Weights of a small mixture-of-experts language model, trained from scratch on English Wikipedia: 8 layers, vocabulary 16384.
Below are experts of layer 3 (counted from 0) of a mixture-of-experts language model. Rows are named gate (a neuron's input weights, with its number), up (a neuron's input weights, with its number), down (a neuron's output weights, with its number) and show model dimensions 0-191. Each number is 500 + 50 x the weight over its row's rms, rounded and kept within 0 to 999. Numbers have three digits each.
Before each expert's rows: "comes before" lists some tokens at least twice as common just after its tokens as in all text; "gets" lists some tokens that make up at least twice as much of what it gets as of all text. This comes from a sample of Wikipedia text that the model never trained on. Tokens count by the router's weight.

# expert 3
comes before: "| ", "- ", "\n", "\n\n", "s ", "/ "
gets: "\n", "==", "===", "'", ".", ") "
gate2:537585484487623498524444488584509462626510442547500535592527542469476509446459519606495452552469503468487519453539497434529529492516424511548539551554586430480518641399489517523462473558435545536495513477532563507413504511514424607612519518512526434535510450526512423498448458471573597492476519467469549527565547432450406543508465543449507482443544519504520468533510518460577579560404429456442562440518467535473603574553548488459485383498490500460447598497477549498479460529588469572489462503486604482477467587470482510523424485409466539493455529505529523414535518513552539508
up2:521452472528438515587533471531512493501515509451417505491445533511524437547476481493438461468571588528518507397537497597416489520501432498466466470510511442520523551540442565561452505541503466479506547497596563344504533480588487501473635502499515437508457504576594419531557404476511514504468481510525519399591503530525522329428476623460491441549490509472536541565542473486486530483444516515593536453502477505606521532572462466608502453486409614470459516470486531481507481518503413456446576468462490446468515424548477485463461561498495501529440455473517447481450582403457440487
down2:481486415431591481527512455520550435422389499592491582459533467475436517554455484617477471514491503458479432504502563418488411456559487516478524513491419454485424464654515446425401577512547498489528419551502473514453452437504566538498411464575581456468444472553541489465504458528496530485494463512507495433428517489481419511489497444427536442411494486462513498581531474450508448538434537443490493522473555429410582497602436399446467637525532568576555539484507447473544474523541448471486532474446498475474540459496501471413532474497590462593526510457498422516527503521499463588
gate3:470609501462512454466530515488536531562464506506447601531494533445531466514476463494535484483567500592462495435453461516503433463533551531490494554468488494535496435490476513547621577559492596468512488525595489523445418507488506520509538433421635431488527524602498493455497586439444458520488536531495497488561423548497473473572459543535585458430482533499399435485518493525445469435429551446578472570445449487431535508514505490586428372578602423499524500444511434538587488418466520479598488489548542642510413505418496462484521524409539540557495491443499508432506520473546523588
up3:512531474523527475474579560466481459552484547548518527485455513516610442472504487520498532505532547526501629516552491539564496489483520557441499547541437430530558397468482534479444530525457582465577507495484513454551477500472428509537550472462602483457458650541484574486563538443482478590439424550444510485551521478437380506515572444533555507532508424477491496482521534492538514478447535551593389548486431550506525472526585457492403488519531471569564483470513490505475442478487532454608439542501472468581477599431371361566539561400471584555494468457552511462502475458591504470
down3:521507525584498448466475525498544380547557483410538486504407513507438520564494514446539498531470481456551393559515425603532444462433477466527402502546472537502429564434500468545486478483562492568459499521518463457527514501499450508429393458512483504456545528532480461490496536497494487521628499513519378448511401518533480422506572490514543537494458436554475514496475443509549494570481317592601552524534487508412607409552601523513382427561565581479460420479479481531550501466564534472510420523437516492565512508539527402495518534476456509489523472481544562509459508404506520519

# expert 9
comes before: "\n", "- ", "s ", "A ", "\n\n", "The "
gets: "\"", "; ", "(", "\n  ", ": ", "'"
gate0:475501428470616505511513427542563560532468571417510400519518492591452391511518458523582565433432471507489553527509477478442568502477512450462497522499482391465508574576487489461531494517465460455461463494530497519470453463543437506495529566480549527539422461395486483520488645499423470476485477511518496424513489521457537542384494421475581524480544479483493489548479563442515567511516588493617482571483463456493527491513486487524505494478512634455546523566417474493431493538483563455525493572539520478549482620500500505436553495529498433483332526524491540501614458634476499599
up0:532509522455490516445423524474577523460422530515490575450506569498516547507460492450516512455579439430526511499509558533523414450522517519520505492501447475537596428553523515502564609409491397513528588518529457485549532535478588530539488473470569445452477489542456499553458460464574454534554567510587499535450499483601547568488523466525491532465491430499455536536494449465546441511475535432398445504445541513412491399535525482574367476603384530501511623471477541486537531448469376492511406520539521440448520512403481506482518609548454484434408569491514533481361490504471495469
down0:570503512570479531552511518456506476522462549493517512494583547542514484497407512550578459556539406518521508475539572564529435504478521509481491586474434498522598509498420496416559490515425433530502418537470487578493533482493448441522543546518535409553535610453488425442510577477505526463414606607518421381484533480411604447548489526524499508434405574559453404486554398532509419447522532495569451607520440499533582589462560457520549450518539586431472494476404572495579486475533503513449531569481519551524526546488456505484552572506467457495432519470468513441551478468506458523
gate1:440519588522573537506487540470517445513442430476441476553482550387495463521532520523582576502401519524532513424519449505461468436543521478542518583472528480477483556432499442544410532448463511541481436477416481585517568436535443455406502460488485422466421456458449449430548539554462490508431444608444501477505551549519563479493512460566531447574570599481479509459546540540546458460442482542531460453476503428620535530631390510449531579464541547357507402505529542557443430516434553484529482525560553442502493450485478521442543499423472459469551487565584502499564515516465520529
up1:489593436510532613469484471457413502482491496513441525590519481492551453496480519446501437525440488437501530545467504630479498571581452544492564452496468498465489514485424455486558514531512501523547571526597445569548519574481540571548473456482396461568469451507493537423480449413522582479552469406492572440524450490541477526456480524451513473406514500438448416482529419558544508502461508459469426501487402528435504582424441502474555496551480538522464540405526464399614557475552479548516435489466560518560460479483468511380459504557444574362484473551505499541449401425540545510
down1:544542560507489491598562564475499464526482425420477453564466601499490575472534513517447520522481523496543530441417518532522451521450519608435500430509553390436583411458458614471515498511505515466484519467445478534473446534467504514498543461495494534398525575527541528532443475510484485478495484519499503540517535482408444611546508459592548510493490497534417457599484427465558513508418496375523525473533587457427449496377438509512426567546462502557646502530370549520542480424494401442522575509513489562498569505553438530537531432461466475537573516468519412505510552525491430511

# expert 24
comes before: "(", "and ", "of ", "in ", "de ", "was "
gets: "e ", "o ", "i ", "en ", "us ", "es "
gate0:454487561459520527434498465500452461550523535470541416497553600484476470473509450468517550605576462546483519425540509515425501485471454514455539539498470486526510409546528573523535504488502479473512489493517516586494520470524529477611544495395500492497577401481523561512439501524492432536535514561607502496620523531438484454488462473409470468621469420539458459430425439518463500608490483525402564454418563502468521585549484409510447361518468524467490486367516535493495512534464619519470587487534501613527483508480517622456469467451545464398477506562455493460448446523460437499
up0:549565565490508520442462388484570480509470476544554489486523582497470552499479441480466529462493493515387547545376625484476556559490530491431559504419528517385530554460522445586569540555486506493505421520479540448525415480490479457541520449592376545436522570449522545472502466509439428502533451404448521527550575492560485599613569453439461505579452521450466467562540492407472536513532504544527556524519499442581499437465436484489498562542518523445584413591519563507533468544556516540553502551587505488554488548432446503556507519505494490476526432468590568490500458429476564549
down0:439437454478489514489491503466496496515406440589465510460558547641497572533521446529634504393550563540423421503420563436532588594496416490538574478479543517507517511471526476502510430508551416521555433520486497382465445479471518518532406567566468483468467585412486489482534480453516474497509434444460494454567546484528599498432543472481530511541564395455457531490522486513489505524485451551495554591490530459611554427502445485461492602568542570542453415537528571489463563473548488410423563454494457534524496488452461415479594542451499490509503549488529465509463566565488557487
gate1:478487489505544492538526514524499443536428467492456459516376479485603455552462395560413536466480557541539447395520512413351578461491472561499517525474505503466584428442505442467492531464444626495437495549529469486463535519530527457536534500414527493527420511437503635467424493549473583493613581456440490484446488544577604570489481469547509577574473498526567510488472520480513563502441506519549583443497513536495464385506512481436485566532531480373506455458580502469467568491505629479488532573525595477514497552517472443500427471528520432479491451504451480455523528472440491486
up1:482596404532531504487509459627614568531465498435489589457531528443493545496497460445533379410406473502411548503496506402527471558535515582485508524457479532492567488522432559440561416494534457500514530486496568438466475470515499545528452437577624497414506467554432512564556501511467484552486497443471396507444557492448446469412445422503464489512496567496420457468420565425509495478530486409574494552530511515525531463479468476483429502563384505557467474513420498443509553551520471470477562523533436544442552448459517582562487509476617494504551441425532555451466448442442487529
down1:505539517548489400524523485431514571513527423528485430491571419501563512495436418481617511549558490432513554458435508474469433506475526527503526462530406499489573492448578397471416471507500510488420538535532471497487490460517485465552470378473473539525570538442430432517524571430517511512419536527468424518587484478445476446473486524483514552455523494546569418538488457593447496505501450437556445652515466448473546502417514534589564479458613431498432482470467479547516546462449587449562532452447560454497443430462507453422563488478412523477522512447531527625454537479583568541

# expert 34
comes before: "the ", "a ", "his ", "its ", "their ", "these "
gets: "of ", "from ", "on ", "between ", "over ", "about "
gate0:461499511534560504463452500447574475438525485508539537489543444443582504452434502574553515457504499585431573550551510480531533497491634458486575558515540547524581465480440501542462428549424518404536464452495440461529471520455523520464391462453535519406512508459475543454473506438513504540587421482488437539536524419509478519579421546434547505509512476456488496525490576424483528502442496445472528601534534610568567455481540431440610461486470490545502467606551390496474480534537572485475497439519446500542514496506384465520380526490607510488470502506562455489418596607565522578
up0:555450507445538570526482537438551513425527483456430547521509396487568456498403524447529499546487419448497525469553376464433504532562477454497501554520496584477494543512500498504461398389503589551515536508483574483559508480452506460448601483504540510530547498483551546506408476521523580540567449457495519498471538511444577505582548517504491506420502404601559419440489563513577582549490471470460405510504485485482566442516518509537420600399478536520553526476504501439393537483485612495519525404491500521435516550517428420546484500454530448559504474435509539566619500386531489425
down0:498519491540569442455437454443498524444493536525551547545512499514521450448576495507534402476414560467606478450548531508551540496494473661434502506429487512452527415590413407485492532444480455490534500528529526490437558521605471504582579494548520545461474637495541474438501534426490451487545540450567487520473504516532533589518489569539471488517481530570584543468465538438535497429452477500484401434444513549495489425501382471509547505555539481467443501565467452600559370515547489560468503476598447529573514533468509524457531441431505556586469465449544491499590449428441551471
gate1:465561481547390485553444523570565556496401540478436459523525496535497584515491566455433478469504496544534488486549538450504572512509377505473591519479471469542423474453461439575549556527498507561557568494523499561547568500487453491487527576524559392600471418454571530458515503548476398564524503551482519479502424475502493454586493454555521488536523556577420609473593504499470503561493538594434445386510456524494592498554475525422530476477551497452533528490561451436530491623468403413517482570439411480573483489469506529488481442493428536429471420513498433466453447541531460550
up1:521428484482546537545462456526408486455490492497487568518518455501456585552473423439593661522563491580475538464516555451512460448454488498526495472528498532445529491515545432484568519485522551569419432485481525480443527485568480519524541478444509528567481497486597558480599524465528524502457510539385553519557441571524467406482533473539401557517539448474543460457480494524465457477427425495466588493511464470598452563544420436530630445511472458409382551459470545496534584508502515523461535502565552500551634487545585494492489481546503536502391471475529482628490497421558507437
down1:605487431469451487582544521522494569452505513565532425639534448501520551514479473416480492464523420490475469534489480563535543551581657557467482509513457479529437559499492456546540421496494556488536557533572406496453461515473526492536520526538640517536483535465481523452484523546539499502450523521569501540507516453533568610464389446431439519550476501516508499412512490596516485483570493415488472488510550572447498490533591434551490504585572569488463461468597436425541494429540528514486441517495525476403388457499400520395513559516385487537493503533481492469445491604510470497

# expert 28
comes before: ", ", ". ", "'", "-", "u ", "s "
gets: "r", "n", "t", "l", "k", "m"
gate0:511463454497520516563531429462601499542483527500520593540589557524447533548522487510592545492552464488442466455634602527483504468469536493554447468570508580470485570572541461430518461582589417576532498459498578476465490454474594401430546516504511426565530529419454416458570509564559429626502471482471396626570502491568544449459447505459477489594530490407431468527489446569467484396543535552554481493563479453448427389499507504541531461492480497453520494435499477536420516505526567566511514429526438515535482515517508513502483501515517607504538448551464474458501453527459505495
up0:546375451489529578504538488511474444470540537550537497475461509396550465546493493544468530572586549512514501488565432571553434452491489577596535535417590535450438435428536501542491424499492517575564483439583556495464477456585473477538506540532535579498480529534554483505546495501421437460489531521569468414437456464481526622528542545455476495454475473480541501567477508441545462465454504447552510389449496431508441551472495440542530440414499443518514410553441454582648471577646453465463528513456488590479423602441456464528485460458482484516509506440534495469501558450512488445
down0:492449469457487494540437480531569422565463551496549458463573451529469540521509487428560471574440483461596488471605527500472558486546429418526472600507504469539508580550552569459428503534522462444574521482512555520466572471434546427606516470576476490445462513557426497481442516416513405522463520433474440535432502465470578487544602428473516453472555527455505544541496449514528493510475567479532553449553480442474453585503632613595490526586416532522477588458524544462411404519577537468541518580537514530530540549495409387523497532471536562513503532427528498528504506419541468505
gate1:456533538524483491471553506519538551445446568470536457515517540478475542515517491450524473385563458443524552542449589561511507492522473567476599428504500477404503507599445482434529445427541393507544550512509469577501569368442543484539493564495438501541458499468471469501564507502517502416504472394490530480495519503564443571447568510499433522552433456388579599578548580530519443452537425451515482505489497497515478516544463526461488519502475428490506570445492504462525611538535479414448520551499500471461454484565427426409471497512468394558476532624555463535595455392402433495
up1:539540532457528439470530534566518417400477450516413495469467501483602468553428504543551523490559470484447507416465491534525470490576515467407594496564526429524599449530450571474511497518513460513547567552498533504473477448514487550613397563465501496551510532432502489480519533529424479494522527458507479477533506526477481589477500539411529481450580519457565517547443529463570545525467586483454460469471508452430475526540570460580586441505378470425463516562581557480475537519575476615511523482490471542496502478620515595551459518414377495601568556499547508540560456531397584465
down1:530567472520461471546423595485496389512512473526478507401482468446486480534476488475553455477467460455475614477515571503538540537458572501454482449482509411497539519493514575575389510546519555479513459591439559593588501522473528564464402501515564439496576512453453464525519529419488426550535550508422494554504523515590490578537479513553480423483528557495488522530568488490493544547632488475517508531471527463472458510548454438518469426440544511541566423592539497427621476507511485575541484530480499552537424456522448461432455403477473519568600548473435633588531448547433569532

# expert 35
comes before: ": ", "\n", "by", "- ", "UTC", "Team "
gets: ": ", "|", "by", "Born", "Total", "Preceded "
gate2:598490439543628507529500436551449520492460468515545565471540556462418437455531552478430478503453481473504532500482535517467486412483522558512535531550540552458532611506521543567446508437533611468530468512602536502482533495539472522509514534553496535469430519513502493497478476462464439545486521560513476386404573536459498465418537551495511411516508513444460565539485478462435450396563505552582492499459471522429424502563512510550439651484543562485606473632470416485553459493516445409506546501589513522494509566460479543426628470463384415487507560508457524490532467532488441565
up2:538507476520525562489497516521427481556499366419560423497601528451502402502544479558476378493495423501466532574461567521417434447400566546486480482466571532543574632517523547516474507427510456434500484467481571573475515494578459500515499524496475487493489476452488532521531527444447508451529548472454544533348476526512549554417394533570509421433549412536481516526495452493457572477486446413521496428519499598476516571628424493511458535460515467501595451545462458539471584481493472453453564557545539492409447485439497544465543444559418474460543542533486492474460444522519525535
down2:497434488525517519469553486536442518479451489519615488478435465414537504578522393459540460499438438425382512538523481558489492468550613433461442438442427530499453492496487492622438444473523439478448371507542529543489542450528530520512464413529559541531449477585610504477590602431451538470479464513498523566456564568540505512476528527484523532449552502556498459482458522461455582590476393536480486535490515449487445480577433491561500578527528501471513498475560531491437596473474463525497574499557466487423412515568502494417462523574536615524462625436533442513468511449523545470
gate3:510464439420465532450483497438518533482577493393498522522548561516490563491544562570566516511477560484511504467509529501472545553458449486505504481533435480411518512426498572537438533543505499566584458506586455493446580425501538576510478439564531399396431455481521501571540438457537582504513513454526447513568517474464460523562523382471425527523501536549457445515469467529478628367466414616483484482530564520542481526493481440530531496507519518442517358525557525426527478526548501416582474550455473477459582434481481462495531402506546582533584404590527482567428518497556484549
up3:457492491512470538471457477551505499486413461421517482496505451455429568586514472461554318471548576518460451499477582429596519491485478492535577538458489544513403368561502564545516457513559504562401484521559554473467490420559546553500480453492515585498497496529543515444551417558408521414515546459442418475505567494491515597478471519503470570508471443453544477498407542608546529574417565562431551567472553463480501517539552530495442568494509436439446483395496482471466491420610530499475520540568502517566557505528562515562481472461483543453492505506444522516553437525587458553
down3:493506461566441555581506588395518467445462543542495574448486515454463519569471625474521494538434451487481548463530513602408536504545535485533442465469517552434511566501518516419475576542518527476490506594542556475477447567457500571545458493489557528542484455550609455471495433411450441579474567452655472482460442463445518520472583484483525525486509515514470481551516431494562475506486518509432564505441457636545491403530530454571550487520520458446418498480512450518555562447450414474494442433550510494446453470439473414578480541439562537532515521531513440504449346476438493461

# expert 26
comes before: "201", "the ", "202", "200", "199", "194"
gets: "at ", "in ", "May ", "September ", "December ", "March "
gate2:587572488473509506551470515550491553488510450532505509483505482445613534406417531543481503470524565560557489473608488496560512542499441534540394493503455527472540491462503569472419511514607594510579581419498510484514554449590393539451519474538498445458502447508501515587522516418417495551509497569498500533481481561462493461549483424553597440382520638534513436545530536433589437469503535432432466434380497554476527432555575486578463471503521515507525564476531558498509488593473479457481449448549534477465566543543467529555467441472559551413452471437500408473506438450547525517
up2:539443446518585515525523436546509446545606487474503550514502547541581608461517490510407492576481542570524522556536490445494519565484436548518446535480508467455568473432502536577484476495577460487459471468502525440465488526467505534442455612579477506458466494484579539591412443412539493553441496577511520443508494590431510452514466523494645462442489501548444463483503477546512464536441512483457474517449439548482508608569501370588507460485444487436437552570357520478493584519592471453522515569545590496510533553608512608580430460515505522479521471528526485529450478478470558552
down2:454578522563487322510510485537532554514458486547458557505508482459508506594507494431563554550546591512482518465408574485476536518499514486528508531548478541551516441502478372491526480525490519510537546551470492482485528531523496356637492481609442452496400467490451503524610467491524478483448580572593544510390550516493500539446506473509459448488544491419576534529482556521509472562601427536516386466565570517583505429453474544534416449512506480499556413423495615521499517520435521517516497488533428480619550493436555443460514447507551505444524538489526487592539522477500515485
gate3:547530529512539421578475440485514503473540519592459472474440466513492528422491587515413555443477438527538516515475420513477546529454539524467437396517459455493429481484427489519538466553499516561525472502531503485615468542506513542479544580520468490564501482454530511518525496575528576552459555515524502549472540553512410483483430557496488485585557536487478478458507476379435387459414522538519481456519519576438591475453485545515452519439523576466512503570402488522404522483526523485465645629579560501540417351532407422525538417526558465553499557532438429542518471574532536532
up3:403492490404429605495512521559450433482529493507560564486476563568559455481480532584424474450482581500516555520442515440564487478568503516508497485568518498520450468434622579519442582524531552478556612530372513469471500513511488439527425516457511554474575520519458447506443604476514464516520526512570486454494488504525599460543493468519409427434485464550568494555410575601545536543554456484489504512478493534570410454594469478467567527514605469480502517444533496550512403429502460462500411368475451526428544612497525456519507522454434500454487539491593536449520493520492456505
down3:441472479492544444420509449418453532554488545495533525612437528533442525494482448539591537485518450539401533541499478524468554483418487532501452405455505629461542492561469455570639486456391505577431520448600551538538477447437534398517412478453502631475448607464536473460462556577535566462524562499445454432559501441533489447491485473585541535488473554565534515521458612573528491406520552504540497479421401505516472550519525465442433455438508473441464465502516458510496563462518575435506496475548458534508534458513484485502540463506456479483495521460558505367482507479478443545

# expert 11
comes before: "0 ", "1 ", " ", "0", "2 ", "1"
gets: "| ", "; ", "(", "/ ", "|", "0"
gate2:572496527437484562469499422471489517535473591482407508506466446489525461530420496411551540609449484527485377469556535557483560609496576462512445501484542548445513440526458543484504470414448441418457503502487561470505487511459517463515491560598509474578389545388563538558461554510546583434512531512574518479415508452476520512569557510560494610602461509579406479508524533461501473530566515551507481584505537546557535462507530502494476425517541525442494450483483474526482490456544486399446531625513580531496442478445546520442413500490359502513444545512565499532388475514465489459
up2:634537512511443570448504379536483551411430522547448555576509521490490450474443600487469480468483555506458441454578480531506497471502532439521480531410526402427442528540479538414519498545530511502452612454561520511513474546482501482537446552462516431486529474504587566483527547490545461473521518488435420588579444460482536542502455569441538544405481464504586520498521570422542429576463421477509508520635509534546492362475569526577480385548592467472555503500452497492510430560621550498464525544504545557474460536488462440457517515537482473444508557420467500493502492404452516502
down2:518539463617531543522474481447529572522419442463543460491478436545573384441427514568492500512530555506558514538474512495552528421582529548579461516550445461501448548453581564604489462390544563592552528440499590503432554518505500407503488480478465509428481532549485523541475569466483522513469579485408465481488434499350543540544544550431546562468535472574484533461497555575543512493440470521555542443422524471589521495475530421581488561489484467548454512417398519487416532527469501466456465392418517497509413448438512458529522488520536462539502450455368470502528528524521535537
gate3:443469527479494421580455598516481501437376468364495563475545470584454529449576470495535451475513596485522568508448474528481547561447483581505627435506477512445629566585526569538453507596438478552405567541588439546553460499570507535522518517537527502525452457498523593516585488419494580527475515523494589536557495511528559588484446523471470545519574425536479500437509516470600447494445484544475432532485516496494499436465547518524530500526420554539582509507534513482442521554449535473580494432511535556500561480454511432497474501433441592463535474562453484473461568535402470485
up3:486544515476510495508537547505500416535552515504502587510477391550433441572441531620502455497445557553483461486318395415412526477452482470521529551514517494565459565416529470536514541566409512472500559452509483537541483546545551485560544516546584552560429473576549569421478444443511553476411555518373561478563501421546556447558512488566592483609547517455574436526451477497515475461532490544476563450460525513489400441509524517455389445521580492533405514478492535444436515508439436462492424546550528519466476589513533451517516525527521484508533525516451520542510527460474487465
down3:522506448517471510555481420453494407479417522620570454499600539470510483464568580555525458388457447420464478508488463564534501486455545448518509530460476454531455463474530560421472538564432485509483481474488566493497527474498467544418534600508526460464509651537457457511543512355491468504396522500527466470549486465538569566527589568460517546561498545467398532478551489500452564417562525512595441560576530498509538492550501492563558524512465499475501580515527445521398519508464531504478477460574522437482519468602486468452474417462631501462561596587479480463447578533471540546

# expert 32
comes before: "the ", "be ", "a ", "his ", "have ", "make "
gets: "to ", "for ", "by ", "in ", "with ", "into "
gate0:497497467474462463452522536490526444434502485483620555535481604488427471487552506565463543495443449510546517379379461604443466519474372514562462480453538438517408523550520488572546586513530433478419539472520512381516491484475446425452397486457517601493522499495447509507467593457494527633506469473558506438497520525413522474503497501551433489438531473494563553567488472449438539482445480469440440506553568419504420529473474525446437552575523483531497593548458384506510456513538548438543460571538555571576528536480457501422490482429591468562490441460542497519460468523543517481
up0:551529456476516538489508584431582589437489587547551427438449434550503531473482501530482642569485516514583520444492468458496566558505506475462447442497508498448464490564503543431532549549494467491427520490550531521545553498531555588518546461629511519524601525404529514514463541569466530483467426509508443552548491517344510408459548427400520552465541407440458630474523432508510467534431505527572536415460551503468484566482481467527429487497439482498506574532466618583429516514535510489505531532504466567478442517462414521496498448534548507484463430482599562505411545561516490499
down0:459440475582445508477474487524541467562519446500410488591450475517473495501562461626438581448522526465447506570556525421537505447485475616514542494493476515455525567539505571495483519452484515431555565526485451427445492450459484519465436565499550445521419580457465568433466628507550557482551521406438442416531473465475505421549549456477555567537442503536446428510495507514530396458484565528492512538449456443448495616489510458514588358569521522471486497553469559428490521450531471434489469429487540520549535507505555533394405519560431529477509562483531424405493546553510579526
gate1:452510513488444494447570471530502452396544469522465427446547508517389478549531508533460489561429420424601540388389496427481585465414472479501495463532564504570429463518565536453454466468491473466448522419528559560522481511524497475550477457503517466520469419501467435495417557580473459544518498499475557559487505554466492501483567517502461545586565492420399455524552443429493494500534447420519520463485475515439498507407599507478446397550550514570516566451454508483503373528553540513467580499473574586457512449554418489480456473390555530512523450482600455546480473402536482579
up1:536483412527510533516496491490542512474473404573440480524497442474512426458452553440496554494531558501468535544490501516501457448498506484539457375562536580512475448580412605678540610432472474551532466489463501479511435494556580477491536567489486527527441570553525514540419478529477474624481504543463551497449413495468553469512567580519485548444508468491494526562457475439616527500433573524540550466528561536457517548425525563400502489518471432499559464421528534507559450491416432521584520439469548514430548492538435581506543414401535596466518553438570499524520571507492475483
down1:532419477431510552429510550504515498538502492502586364527517501528537492408530561537512507550450462448535398538557552542450512448429477581458464486436594512507645487482478447533453521522587516526559518470396415506469545478468461464530550413539487570564551476490599397428450457596483444546446458465464562456459492490505565543521530474454493513443468538490442512557474501461550509488450530455395592504469446457534494495458445410543453534476524513496580443485534459539579528436466440512425523512489491472419583429508495474426490438479503529575499606551552555478487424382503536461